config.yaml
num_hidden_layers: 8
hidden_size: 256
n_experts: 80
experts_per_token: 6
d_expert: 64
d_shared_expert: 64
hidden_act: "reglu"
moe_layers: [0, 1, 2, 3, 4, 5, 6, 7]
router_score: "softmax"
normalize_top_k: true
routed_scale: 1.0
balance_loss: 0.0123
balance_bias: false
n_groups: 8
groups_per_token: 4
init_std_router: 0.00847
lr_router: 0.00152
vocab_size: 4096
norm: "rmsnorm"
norm_eps: 1e-05
tie_word_embeddings: false
optimizer: "muon_variant"
learning_rate: 0.0144
beta1: 0.95
batch_tokens: 131072
max_seq_len: 512
train_tokens: 790300000
max_steps: 6030
dataset: "wikipedia_en"
Below are experts of layer 3 (counted from 0) of a mixture-of-experts language model. Rows are named router (the router's row for the expert), down (a neuron's output weights, with its number) and show model dimensions 0-255. Each number is 128 + 32 x the weight over its row's rms, rounded and kept within 0 to 255.
After each expert's rows: "comes before" lists some tokens at least twice as common just after its tokens as in all text. This comes from a sample of Wikipedia text that the model never trained on. Tokens count by the router's weight.

# expert 26
router [103 133 131  96 140 106 128 111 151 121 100 103 146 161 166 101 100  76  95  51 133  62  99 104 134 124 122 174 130 105  95 142 138 141 149 136 130 115  98 129 205 108 141 132  94 131 163 106 136 167 119 139 115 100 100 140 112  89  77 155 104 130 172 164 128 122 147 127 124 155 103  81  84 125 124 111 209 133 177 110 116 110 102 139 162 128 103 110 104 128 192  84 187 107  86 117 206 115 157 143 122 109  99 104 153  79 102 119  54 149 108 132 177 173  80 110 126  84 134 125 168 168  94 157 105 114 135 122 177  88 105  97 136  83 145 128 121 117 119 119 165 118 130  84 158 109 123 146  75 135  86  81  94 113 130 129  92 215  87 122 167 123 106 141 123  77  91  69 160  97 115 185 136 162 106 189 161 104 172 152  67 113 142  73 101 100 110 144 179 131  73 139 187 122 138 120 134 121 154 138 170 124 154  93 100 131 136 124 118 113 159  90 151 128 243 127  72 131 175  93 107 109 147 142 175  90 121  77 123 146 169 134 128  88 109 100 122  22  71  97 126 142 176 110  88 169 112 171  90 110 113 131 121 126 175 132]
down0 [ 89 121 147  96 165 167 116 195 112 172 129 145  94  91 117 175  96 156 141 183  89 114 141 219 165  95 107 103 149  91 144 133 112  92 129  96 144 123  78 108 125 119 123 118 160 141 105  60 135 138 128 124 105  77 130 134 122 136 170 101 201 199 123 160  93 148 141 173 118 113 147 165 189  84 130 206 102 164  66  83 144  79 147  67 112 126 103 145 169 142 132 155 143  70 118 183 120 100 144 135 146  81 136 163 115 154 100 130 134  73 167 109 127 107 147 105 131 143  95 214 189 152 138 127 131 154 129 135 134 143 125 110 124 103 182 161  81  94 158 226 145 145 113  80 181  98 107 135 153 148  92  87 122 134 122 135  85 117 129  79 145 167 132 148 135 183 114 200  53 127 132 158 144 157  84 138 119 146 137 144  79 150 167 122 159 205 137 151 115 100 165 118  79 109 149 157 195 145 198 132  96  80 136 116 111  88 186 155 159 118  90 135 115 114 129 171 143 171 106 130 113 144  90 147 125 114 111 148 136 108 112 134  79 120 115 140 169 125  82 149 125 149 167  73 139 102 126 176 104 117 132 119  91 165 146 134]
comes before: " |", ",", " and", "'s", ".", " was"

# expert 62
router [159 121 102 110 133 127  98 152 128  87  67 175 142 114 101 122  76 102  55 140 187 123 162  82 157 120 207 143 155 120 120 161 162  39 161 109 130 107 157 109 171 137  79 104 121 132 170 130 113 146 130 140  81 169 115 170 100 135 170  92 154 164 113  59 158 130 141 176 113 167 114 146 137 134  78  66 124 191 123 136 145  87 119 108  80 131  71 119 148 115 195  97  67  52 173  88  73 155 154 190 100 127 117 161 164 190 173 185 157 118  85 182 160 121 179 120 129 107 105 133 105 160  94 165 162 105 166 180 134 162 166 163  73 107 122 136 143 173 140 138 147 118 194 140 111 123 100 131  91 145 163 137  97 180 112 149 152  98 125 176 152 181 146 162 144 110 156 178 134  97 152 124 123  89 129 160 161 130 143 104 100 109 145 114 134 101 100 104 169 141 149 143 127 108 119 124 144  88  97 154 152 158 130 148 155  89 137 170 141  95 187 112 132 137 139 131 104 141 100 151 118 123 122 140 174  72  86 132  80 169 116  70  97 132  76 131 141 122 131 113 105  91  99 120 140 145 114 159 147 108 131 113 173  44 200 124]
down0 [120 108 113 185  98 164 126  89 119 147 136  94 131 158 189 104 157  76 187 145 143 152 128 136 167 116 144 133 155 131 108 153 147 145 167 147 119 118  86 154 142 196 131 125 125 100 157 114 137  76  98 126 132  99 153  57  69 145 100 116 162 122 104 128 134 128 109 144 106 130 211 148 115  69  79 134 115 110 135 102 103 147 142 131  97  66  88 176 163  10 149  92 104 106 164 114 151 145 128 147 130 120 147 166 183 101 204 145 177 149 183  89 134 109 130 131 138 176  87  99 150  92 147 144 119 134 115 131 129 188  64  97  77 117 116 144  98 140 116 127 120  89  73 117 130 107 166 149  97 182 111 113 154  78 169 138 158 108 128 171 126 155 145 110 144 134 119 150 166 128 147 112 134 146  89 143 215 110 114 159 159  55  81 167 154 174 166 110  78 122  86 142 103 184 168 171 188 173 178 139 149  77 116 167 106 113  82 132  90 157 133 123 197 149 109 111 161 135  89 144  95  80 117 122 164 138 149 157 121 135 141 194 123 168 175 141 160 123 137 172  85 132 141 165 155 159 172 158 129 179 146 153  96 146 106  86]
comes before: " a", " the", " been", " be", " not", " in"

# expert 67
router [143 118 114 175 165 179 117 151 147  88  86 143 137 131  73  97 107  96 131 122 169 111 153 126 173 114 154 165 223  91  74 102 139  33 141 142 100 106 161 109 112  95  69 104 135 150 136 129  93 125 126 116 101 170 116 153 150 132 127 120 138 177 111  94 218  93 175 153 137  97 126 144 124 119  69 111 116 183 110 121 121 153  66 123  30 130  66 147 118 119 200 118  68  83 110 135  87 133 173 159 138 151 112 151 146 169 147 184 125 118 115 143 119  99 141 107 136 137  56 110  83 203  73 186 131 146 148 153 116 139 141 136 100 129  92 155 134 131 120 136 119  98 164 115  95 157 102 150  76 105 181 104 101 138 116 168 150  59 104 176 147 160 160 165 109 106 153 140 118 134 129 143 124 114 158 151 128  89 201  73 124 104 108  96 152  81  78 160 134 117 122 182 171  90 185 186 133  91  96 126 113 154  58 124 161 120 127 148  76  71 161 126 133 151 165 166 138 168 105 162 143 129 121 130 134 117 106 154 141 119 161 130 127 167  49 118  95 108 127 145 135 121 156 112 116 167  85 100 117  97 109  93 178 110 141 123]
down0 [ 83 154 105 140 165 169 175 167 154  78 127 144 149  87 113  97 148 127  95 160 144 124 182 205 128 152 130 100 165 156 113 134 116 128 190  99 128 107 147 133 105 111 132 105  67 122 133 123 135 111 127 101 155 157 163 206 176 100 100 104  81 153 149 133  97 176  87 161  55 104  60  76 135 108 105 208 159 201  80 129 129  97 129 186 129 109 113  96 132  97 132 153 117 141 140  80 108 155 147 116 118  90 139 160 183 154 170 119 123 135 102 143  80  71 116  99 117  89  98  99  70 151 147 120 135 161 130 141  86 114 124 145 148 104  89  95 115 132 119 135 177  64 183 176 119 164  72  94 131  95 124 119 113 100 119 175 117 109 132 159 188 160 159 127  99  77 107 191 111 127 158 135  85 204  81  95 144  63 103  77 151 126 110  97 166 151  82 117 123 116 128 187 133  82 148 155 120 103 128 115 130  98 174 101 117 125 144 192 148 160 116 123 125 146 166 199  93 175 141 121  78  86 142 113 132 138 153 148 153 121 167 109 124 108 105 116 108 115 164 102 175 178 126 165 144 178 102  83 109 123 132  96 122  49 163 117]
comes before: " a", " was", " the", " be", " also", " an"

# expert 71
router [124 159 127 176 117 119 168 130 134 146  91 134 120 106 147  96 191 181 119 151 149 186 117 121 143 131 153 149  29 137 119 117 158  80 123 131 125 163  62 106 107  79 126 123 130 143 151 145 107 138  63  68 118 132 156 165 105 173 102 165  92 155 139 143 167 143 146 104 113 114  96 142 182 148 136 103  92 142 140 139 155 131 108 172  87  95 107  70 133 117 130 136 154 111 182 145 190 101  84 131 201 157  98 118 176 170 118 199  93 138 170 112 118 129 101  85 148 119 107 128 127 144  91 110 232  77 159 138 138  81 132  57 116 147 103 129 197  93 122 109 104 126 116 133 193 141 147 160 119 114  70 116 150 108 108 121 133 182  77  76 108 128 163  90 116 112  68 128 117 123 121 111 125 133 132 143  90 121 132 119 129  90 165 121  76 141 109 149 129 121 166  56  97 100  59  71  41 103 115 146 151 123  81 153 140 156  64 127 173  96 142 147 141 117  69 111 133 163 137 153 136 126 155 121 166 133 154 162 149  90  91 154 158 172  66  93  85 110  79 119  90 113 151 122 132 137 127 168  75 155 198 135 122 121 146  83]
down0 [190 159 155 138 122 133  89 143 131 113  89 101 102 115 114 172  92 137 118 166  89 166 144 127  93 104 112 144 125 141 166  82 107  75 149 152 126 193 106 113  91 157  55 195 196 158  70  85 122 151 166 133 187 167 117 162 105 194 188 141 101 149 142 152 115 228 104 135 139 136 119 132 130 139 149 161  86 157 102 211 154 141  95 142 159 177 141 107 161 129 111 153 177 140 122 111  58 115 146 129 165 146 103 116 164 100 155  95 136 106 131 116 107 132 128 140  83 125 107 144  99 136  71  93 108 145 172 128 142 213 156 171 144 168 163 133 138 167 132 122 114  82 201  70 159 196 128 123 102 155 192 142 173  59 178  57 166 117 135 100 155  91  99 119 123  84 134 109  96 171 158  91 106 161 130 143 104 123 140 100 145  97  95 185 105  98 130 141 103 130 161 116  99 166 135 111  96 103 150 170 146 141 114 160 112 141 148 132 142 104 192 154 113 150 140 198 111  85 104 134 139 134  56  92 100 144 113 135 112 136 168 122 104 165 150 132 165 141 171  85 111 129  82 106 100  92 130 142 139  94 128 137 134 137 175 176]
comes before: " the", " a", " his", " her", " an", " their"

# expert 19
router [128 159 102 128  61  96 126 174 115 205  86 103 178 195  77 186 175 161 123 107 125  92 115 120 152 103  99 185 107  95 155 178 133  78  75  41  81 139 116 134 172 165 138 163 131 142 175 107 109 136 161 130 186  95 150 107 168  99 127  64 109 142  95 155 109 117 110 148 137 131 104 115 148 132 128 123 132 117 161 141 112 137 150  84 123 167  83 119  70 143  97 109 131 132 156 151  85 154 139 123 142  92 149 132 141  71 156 157 142 117 101 135 116 137  52 127 113 191 199 122 202 124 111  90  79 121 177 150 135 141 125 139 166 134  96 157 172  90 177  95 144  88 116  76 106 118  98 151 129 134 120 113 146 142  99  73 160 115  87 114  63  97 158  60 116 128 130 162  81 118 134 140 173 135 112 158  88 150 147  77 100 175  80 128 149 169 142 121  90 192  99 130 166 105 175 108 124  56  75 143 146  85  71 144 167 156 198 117 133 148  96 147 168 111 129  94 139 136 190 123 121 114 146  91 134 111  88  98 118 152  72 131  79 131 124 144 115  92 139 101 100 129 115 126 180 117 118 125 108  73 146 125 101 152 184 147]
down0 [ 64 150 136 113 130 189 115 109 144 101 123 161 156 115 132 115 121 112 109  78 153 164 153 153 136 181 157  95 114 129 107 128 149  88 143 105 142 107  66 136 143  72 130  84  84 116 139 172  92 165 124 179 149 172 163 162  75 127 128 130  82  72 157 188 141  92  78  50 179  91 126 159 153  77 105 212 151 161 124 154  68  97 130  83 112 122  85 154  84 113  63 180  94 156 142 143 119 131  96  89 149 116 100 155 107  72 173 178  89  95 106 143 145  78 147 163 108 129 151 100 161 128 159 140 118 142 104 166 119  91 128 171 128 134 120 109 118  78 100  99 105 106  95  83 139  90  88 173 106  90  87 113 138 131 107 121 154 150 107  91  96 108 108 147 138 206 126 126 148 109 113 112 203  96 107 127 114  96 150 111 102 182 125 113 127 114  86 100 172 142 178 143 146  48 143 146 110  66 112  92 125 113  47 114 107 143 118 167 115 161 123  76 152 144 118 195 113 167 183 136  84 163  77 121 131 127 129  91 163 104 145 173 139 158 133 115 137 101 154 115  92 150 154 191 174 131 151 109 160 162 169 167 106 163 162 135]
comes before: "\n", "-", " The", " M", " He", " S"

# expert 15
router [148 204 148 173 123 150  83  96  74 170 166 109 116 152 189 130 122 130 150 129 117 162 115 151 156 198 137 138 130 177  94  80 153 225 169 106 133 147 193  86 125 139 149 133 123 132 171 172 212 165 136 113 155  78 153 158  94 140 146 106 104  85  96 106 170 108 136 129 143 133 119  95 142 161 132 106 175 127 110 116 129 108 160 158  91  98 147 137 122 124  63 101 113 130 126 116  79 151 113 121 184 127 104 125 123 154 139 147 149  96 167 153 137 107 145 150 153 134  91  91  83 133  96 201 136 139 109 107  77 158  88 102 169 234 100  92 106 136  96  64 133 102 101 104 173  96  71 118  96 138 113 120  77 142 187 169 157  94 130 137 210 129 165  55 108  69 134 147 125 169  96 132 127 188 139 124 106 165 142 120 143 135 116 156 153 134 158 160 108 100  92  60  94 143 137 136 133 151 159 140 105 115 107 101 159 125 105 105 155 151  88 132 142 129  81 127 113 123 117 182  64 161 128 218 159 148 157 131 125 108 124 148 108 108 160 110 119 129 179 139 157 109 151  98 141 140 192 126 198 124 132 137  65 129 162 115]
down0 [152 133  83  98 165 114  99 156 106 142 122 157 178 119 132  87 137  59 166 166  86 143 116  97 144 101 157 126 165 150 151 120 147 177 121 144 149 168 143 149 140 156 149 161 115 131 110 186 135 136 106 197 123 136 155 168 163 190 134 141 116 120 127 123  69 146 174 163 142 134  92 110 165 122  95 151 133 158 154 135 167 121 145  66 138 130 109  94 128 135 146 177 111 160 164 111 136 173  69 114 113 150 135  81 110  59 146 105  70 104 144 101 131 128  82 172  89 121 152 145 149  92 198 186 146  86  74 152 170 105 162  96  97 109 156 161  56 117 100 137 100 187 183 145 176 162 185 178 111  57  98  52 128 175 139 101  91  77 117  96 118 145 155 154  95  97 144 153 134 115 144 147 152 150  82  66 147 157 188 140 153  61 125 116 153 101  98 127 122 137  96 163 143 103 128  89  88  84 173  86 162 198 146 106  99 171 129 124 211 137 141 154 117 141 115 161  92 101 145 141 198 107 120 112 156 105  97 135  67 161 116 122 115 148 117  77 166 126 114  79 143 173  65 107 140 123 139 158 108 126 113 112 120 104 125  88]
comes before: "-", "|", "\n", "The", "==", "==="

# expert 31
router [148 158  95 123  92 183 188 114 191  75 175 116 138  76 168 116 204  85 140 128 137 109 167 128 185  67  97 117 119 137 104 156  86 117 129  55  75 175 112  89  89 127 142 148  81 133 141 104 118  96 112 114 167 143 127 186  89 108  86 123 124 143 171  96 161 109 132 128 130 120 135  51 112  86 111 156 130  86 130 119 154 104 123 144 154 201 159 129 113 150 173 124  78 215 135 109 132 109 127 195 119 155 130 117 138 133 109 137 162  68  90 100 163 184 123 173 124 126 109 177  91  88 143 159  80 123 210 135 123 135 131 158 102 173  96 123 114 165 176 145 151  98  84 155 110 130 104 136 133 144  87 121  92 157  88 125  21 156 111 110 119 114  91 179 158 122 131 124 127 128 158  70  89 108  98 138  81 120 144 167  84 167  72 162 176 138 185 117  97  62 155 157  84 116 168 172 136 109 141 160  52 121  88 117 150 106 116 124 145 168 146 147 111 150 151  87 121 164 137 122 146 126 173 115 136 147 112 107 129  88 164 147 109 160 150 167 122 122 132  90 106  92 123 141 145 145 133 138 159 131 173 121  82  65 117 131]
down0 [134 172 128  97  95 190 180 132 184  87 123 188 124 122 113 154 124 158 179 141 142 157 144 132 136 164  92 140 157  83 104 139 151 168 142 168 157 152 117 141 122 171 114 151  95 157 159  92 136 126 122 128 111  88  80 153  74 157 157 126 134 136 174 116 148 201 172 140 126 143 120 145 171 124 121  83 169  94 139 123  57 129 125 144 111 125 144 128 155 111 137 126 116 115 106 139 128 142 132 117 115 153 127 164 104 176 118  77 212 131  54 158 156 121 110 159 128 158 132  77 178 177 138  79 113 106 184 145 146 150 110 113  88 107 128 143 122 166 181 145 114 150 173 175 114 194 180 118 131  79 147 149  83  88 191  77 127 127 118 107 159 126 153 163 154 109 151 172 118 113 134  42  96 137 113 135 228 108 145 130  94 166 151 154 115 115 116 122 116 164 187 101  68 152 124 180 139 120 114 176 144 118 140  98 118 157  51 127 185 101  45 129 119  98 150 182 118 125  93 129 105 154  73 179 129 118 104 122  60 102  96 142 128 120 157 113 134 161 151 131 113  79 135 115 167 111 192 114 152  52 119 143  98 159 134  55]
comes before: "\n", " ", " The", " In", " He", " It"

# expert 77
router [123 146 133 117 146 125 140 156 127 109  32 176  93  71  99 144 119 121  61  92 139 169 173 112 117 133 203 112 175 103 154 152 158  21 174 140 124 106 133 152 126 110  59 100 130 143 135  99 103 156 153 189  74 177 138 125 172 174 161 166  97 147 132 129 135 120 163 115 123 117  85  91 147 121 126 145  99 167 135 135 144  92  87  99 140  58 136 119 160 133 137 172  78  14 186  55  87 121 137 151 118 107 103 136 151 131 142 160  64 133  97 185 100 105 136 116 167  88 111  96 134 122 166 119 110 110 143 115 108 125 133 159 131 150 113  93 158 102  89 117 119 151 121 123 156 124 135 125 132 131 128 116 124 108 153 145 137  93 140 100 123 116 165 151  89 123  74 124 124 176 124 130 121 154 167 122 155 103 158 165 125 116 158 154  73 148  48 123 142 168 137 165  76 169 146 128 103 124  79 193 160 127 127 133 154  70 121 139  83 102 151 162 133 113  69 173 149 176 124 133 183 128 126 191 162  77 115 132 120 103  30 106 136 166  90 145 127 137 162  98 139 131  99 126 126 177 123 132  76  79 127 154 160  61 117 108]
down0 [165  75  90 136  74 191 107 116 124  92 152 105 101  77 154 118 185 116 118 149  81 139 137 133 134  77 125 124 165 121 126 138  90 101 144  90 153 115  87 142 119  74 127 108  52  99 162 129 131 153 190 138 149 158 162 128 148 119  87 114 103 159 155 128 108 107 161 164 115 152 124 133  73 139 117 152  95 115 104  97 131 140 133  63  72 192 137 165 140 153 149 139 103 143 136 114 134 198 135 161 104 159 139 130 127 138 118 182 182 181 170 194 146 147 123 112 138 105  92 156 171 116 132 140 133 151 112 131 147 128  60 198 104 133  95 129 165 111  32 141 172 157 161 144 114 128 118 123 115 113 124 157  92 136 113 145 112 171 105 120 123 117 100 130 145 131 117  46 119 134 140 146 224 147 141  79 148 143 152 163  80 134  94  96 168 134 146 127 136 175 140  97 105 178 125 129 130  76 115 167  71 115 163  73 127 199 147  99 149 189 121 119 151  94 133 127 143 118  70  84  92  75 158  38 152  73  88  75 129 122 112  87 122  90 101 141 201 114 150  60 158 186  65 115 163 131 145 111 142 110 132 155 136 117 145 135]
comes before: " |", " the", " a", " not", " be", " an"

# expert 39
router [149 128 144 155 144 136 157 119 158 120 155 122 130 127 170 142 132 165 120  65 111 114 104  79 166  90 119 143 163 170  95 127  92  91  90  95 111 137 160 125  81 159 122 144  81 155 126 145 123  60  79  86 157 148  93 147 170 124 121  93 184 126 139 124  92  83 147 116 141 129 117 117 102 119 143 130 149  96  96 136 143 110 117 132 148 164 139 170  88 120  99 149 113 136 135 102 120 115 111 135  84 112 145 103 131 130 141 129 188 113  83  61 127 152 180  67 100 120 172 127  99  90 132 123  95 125 202 130  85 115 177 149 106 140 106  86  81 147 119 132 158 136 194 178  82 109 106 162 117 100 128 107  83 131 142 130 121 159 101 185  93 146 150 150  93 140 177 112  79  60 158 165 150 140 101 150 121 160  76 105 130 179 150 136 204  74 126  51  74 121 110 116 111  97 180 136 166  67 180 174   1 101  82  93 143 152  93 109  76 138 173 131 126 140 181 118 188 113 189  90 122  88 106  79 131  91 118 109  90 117 147  89 118  96 134  69 118 152  97  82 121 156 119 163 133  98  66 134 121  93 176  99 135 109 140 167]
down0 [149 110 139 173  71 182 166 146  87 128 167  43 135 122 108 148 165 157 132 109 110 156 150 131 124  95  87 104 172 169 137 120 178 135 162 142 134 126  75 152 139 126 153 149 140 111 179 121 155  97  98 167 106  94  91  59 159 167 127 126 119 134 152 183  97 122 118 178 108 121  91 136 142 137 206  97 158 145 184 176 178 167 113  74 198  87 114 129 101 163 131 191  87 135 152 115 171 106 126 129  82 139 119 151 143 150 110 172 150 128 184 146 115 106 117 182 157  34 159 117 101 147 172 173 120 135 220 172 190 155 110 158 109 102 111 152 149 130 172 172 158 115 137 112 126  99 158 169 110 131 112 115 169 134 198 129 108  98 185 137 151 157 158 109 144  93 165 167 116 175 130 168 102  75  66 124 127 149 170 164 100 148 131 111 182 146 116 140  79  99 147 105 123 126  89 109  90 162 185 133  85 138 158 123 182  92 161  86 127 106 102 148 158  99 143 117 144 124 139 143 218 117 136 142 102 123 127  96 101 167  84  76 103 165 102 118 128 133 124 108 110  96 162 131  95 152 112 127 167 126 172 120 167 186 124 134]
comes before: "\n", " ", " The", " 0", " 1", " —"

# expert 3
router [142  57 135 168 108  58 115  97 149 122 122 157 186 126 151  79  85 121 119 116 100 123 137 106 101  74 133 128 101 112  93 162 117  51 109 164  96 121 129 107  87 117 131 161 104 111 165  99 151 156 154 168 141  99 137 166  92 149 171 148 122 140 136 156 127 106 153 138  85 136 168  98  89 127  66 126 181 100 187  81 130 101  74 108 132 103 127 111  78 139 163 126 150  78 103  99 126 154 141 160 131 100 156  65  81 123 101 115 137 143 140 119 194  82 125 124 120  94 147 143 146 100 165 138 135 134  27 148  90 189 151  80 102 162 183 117  87 154 157 161  62 154 128 121 155 113 107 142 130  99 119 163 111 104 159 137 101  97  97 153 120 160 149 126  77 166  90 120 128 132  92 196 128  97 131  89 108  98  85 128 140 105 223 110 151 136 147  70 146  99 189 110 121  87 105 111 113  93 111  97 143 148 224 113 140  99  90 152  89  85 118 126  94 107 166 114  83 134 103 154 106 137 169 131 178 105 134 155  97  77 145 138 126 154 140 128 135 148  82 148  47 131 208  79 114 118 140 187 124 105 129 129 116 121 205 119]
down0 [103 145 124 166 100 163 195  72 170 165 125  94 169  97 126 109 157 130 144  75 140 102  53  83  90 140 106  94 124 203 132 125 159 127 171  91  78 131 131 145 114 170 165 133 137 113 125 111 184 139 106 128  89  80 116 133 134 113 156 153 133  46 107  56  95 163 137  91 143 119  77 120 167 142 135 142 108 186 104  98 130  77 169 164 130 121 144 138  85 150 155 123  75 167 153 148 144  51 151 127 131 101 112 107 102 132  83 130  80  82 114 163 100  34 104 108  63 122 156 150 128  95 110 168 125 152 117 152 177  93 151 129  87 168 156  58  87  79 159 172  95 134 108 110 113 141 148 142 136 153 112  94 133 133  87 121 134  78 154 136 138 140 108 142 122 101 162 141 131 176 167  89 115 118 145  75 141 140 115 126 221  81 142 123  97 162 122 135  78  58 110 110 163 171 114 180 163 130 122 132 152  94 149 159 112  86  77 156 113 133 118 151 116 155 176 130 147 159  84 150 144  67 157 137 101  64  40  54 138 120 122 133 127 123 143 107 158  84 120 167 112 111 131 138 124 141 139  85 131 155 114  94 149 143  85 134]
comes before: "ed", "ing", " of", "ion", " to", "s"

# expert 22
router [114 148 130  97 152 115  71 102 136 158 183  81 100 135 125 123 176 116 118 152 197 174 135 124 143 125  73 184  73 148  67  98 156 108 163 128 106 137 175  94 103 106  87 140 147 136 189 111 155 155 109  88 194 124 168 170 110 110  95 125 137 135 103 139 183 101 171  96 140 142 113  90 122 110 129 140  98 106 110 159 153 169 141 152  73 145  91 112 131 128  99 100 144 126 103 131  98 186 111 163 183 111 123  93 131 104 151 106 117 165 150 169 116 119 113  78 174 118 149 109 146 113  79 204  94 146 176 158 100 137  50  94 132 131  41 121 107 157 153  55 133 125  30 117 167 111 154 151 107 112 151 122 116 120 110 119 120 107  56 107 131 144 100  88 200  95 122  93 108 137 137  90 141 172 108  88 176 108 157 124 127 145 171 154  99  82 146 188 109  97 117 100 124 149 119 120  96 137 131 114  96  93  63  67 151 111 175  79 159 132  98 116 166 131 138  75  86 103 118 123  83 119 159 129 115  95 142  79 169 151 140 158 145 134 179  91  73 144 166 167 138 134 170 121 124 105 157  98 170  87  52  82  98 125 109 138]
down0 [120 100 114 146 112 132 197 152  84 131 122 156 120  84 176 118 139  77 183 157  94 178 193 140 135 153  95  96  94  84  96 121  96 151  86 164 124 105  31 134 150 133 118 156 153 102 158 165  86 113 111 110  69 131 110 135  77 131 186 113  78 111 140  71  81 103 119 160 128 149 140  74 147 120 127 146 121 108 122 159 120 186 118 105  99 121 149 106 151  84 170  66  77 159 151 137 132 103 188 141  79 141  98 107 130 180 158 113 122 126 138  95 161 160 106 121  92 170 106 162  98 182 152 152 144  84 180 131 135 165 129 143 107  69 179 126 127 164 172 152 144 199 109 172  96 136 159 176 151 119  77  75  95  54 105 149  69 171 193 144 159 126 119 176 120 109  76 135 143 123  98 136  91 162 175 199 136 133 106 140  93 115  92 154 165 138 194  94 173 131 135 130 121 130 144 154 215 119 122 169 152 152 176 145 114 176 134 149 167 123 172 139 115 114 126 174 129 173 159 129 138 120 197 121 144 111 123 121 118 113 105 156 152 121  88 132 170 159 109 160 127  96 105 154  96 151 192  98 121 143 113 137 130 142  78 136]
comes before: "\n", "-", "|", "The", " He", " The"

# expert 79
router [141 130 106 169 104 153 150 115 142 126  91 119 111  96 165 102 172 157 103 139 109 194 160 130 119 127 154 110  69 143 137 165 141  62 161  72 136 125  65 118  82  83 115  89 151 150 138 145  94 109  78  48 110 179 168 169 120 161 138 141  50 151 129 119 136 151 117 127 125 105 104 153 122 120 106 135 113 126 124 147 152  98 112 152 107  81 122  71  95 114 149 134 145 117 191 177 141 116  69 126 168 147 100 149 172 125  91 197 109 110 149 127 123 119 125 112 119 157 147  88 164 116 118 112 207  78 177 159 127  63 101  96  95 131 140 153 179 127  78 101 160  92 109 133 202 134 134 122 147 140  66 100 129  93 119 131 122 145 145  73 132 117 173 112 142 127  82 109 106 167 144  91 162 173 162 118 112 113 143 113 183 110 143 133  75 123 119 147 154 134 199  76 102 115  95  56  27 132 125 142 148 118  75 129 177 120 103 144 164  95 105 138 134 128  79  96  98 161 146 124 148 126 128  94 161 139 198 139 134 101  61 121 141 194  85 111  78 130  98 114 155  87 103  94 103 109 142 114  34 171 193 113 122 128 137 138]
down0 [ 87 140 109 132 145 149  88 115 111 125 151 166 195 147  91 134 170 128 125 163  64 134 141 196  88  72 182 119 120 177 110 167 147 171 121 100 128 179  37  85 134  90 119 132  89 132 126 138 152  35 117 105 112  99 122 134  99 133  98 117 137 100 103 115  90  88 125 100 150 160 105  68 104 170 157 115 124 146 130 141 121 111 181 176 136 134 126 147 161 173 150 132 124 152 114 184 131 150 115 127 183 156 130 143 149  74 177 151  93 208 164 118 116 140 155  85 112 153 150 110 151  96 167 125 201  96 143 123 156  86 147 103 125 125 149 138 145  94 129 125 111 116 160 165 188 162 133  94 212 137 119  72 100 111  66 120 128 118 132  66 151 164  85 111 100 133 136 155 159 141 107 142 197 175 104 149 154  95 132  93 105  82 142 121 123 166 173 141 135 106 121 136 136 130 111 188 123  82 169 102 137 117 114  65  95 188  75 117 172 179  93 116 182 162 141 152  95 101 200 132 163 138 142  78 135  91 202 159 115  99  86 120  83 116 168 122 147 139 162 172 145 130 107 162 109 105 143  98  83 151 159 125 141 169 135 168]
comes before: " the", " a", " his", " an", " its", " this"

# expert 61
router [127 119 154 131  67 120 118 112  93 103  96  95 105 227 142 132 159  52 148 119 136 113 100 116 139 150 121 101 113 142 140 161 113 116  78  65 104 145  69 108 158 157 106 132 162 122 175 106 111 119 117 131  94 115 124  76 111 102  58  60 111  58 114 163 117 110  79  87 129 176 121  89 120  98 151 175 121 129 115 197 125 142 100 153 138 151 111 130  83  76 101 142 148 121 127 137 134 138 150 125 108  79 120 129 117  88 144  79 140 158 106 141  99 156  70 136 158 161 157 122 174 151 152 130 128 167 147 125  89 133  66 118 160 143 119 131 103 124 162 134 152  89 110 104  79 108 122 172 158 129 127 109 163 107 115  98 177 101 102  80 106 139 111  66 160  84 117 157 146  57 146  82 138  89  75 131 137 131 162 121 160 203  64 123 159 124 136 100 102 183  64 127 193 131 138 163 196  68 176 104 125 148 101 160 110 147 164 114 107 170  92 127 123 128 162  98 124 102 116  99  96 140 142  97 132 113 153  69 154  97 105  84  76 126 164  67 126  66 126 137 158 138 175 180 192  97  60 140 161  62 131 138  79 121 117 127]
down0 [143 138 144 121 163 142 101 177 149 134 150 120 150 104 108  80 101  98 116 149  78 218  94 164 127 131 112  84 149 179 120  89  53  92  65 131  71  74 162 136 120 149  65 117 166 125 164 133 182 178  84 122 137 117 134  90  99 118 134 174  84 122 108 153 152  88  63 171 140 132  65 113  94 171  82 111 118  76 110  75 116 146 106 111 145 129  89 128 115 156 148  95 156 144  77 125 188 129  77 156 148 180 114  94  93 149  94 119 154 147 143 117 170 128 107 151 124 133  82 156 127 105 125 110 181 111 126 156 127 102 163 136 170 115 150 149 144 129  95 152  81 124 151 112 110  79 141 102 174 149 128 156  89  87 206 101 139 202 145 110 137 131 116  97  96 161 155 121 168 167 132 215 111 189 123 167 139 108 112 127  60  87 150 180 152 106 115 139 115 102 116  73 113 115 146 127 139 160 137 158  98 159 144 118 130  92  97 131 166  85 153 104 117  95 107  80  91 191 153 142 171 175 184 197 111 197 185 113 159 141 106 191 140 102 142  90 105 108 144 157 103 108 115 144  92 161 168 109  98 147 141 142 147 124 107 110]
comes before: "\n", " The", " He", " In", " It", " and"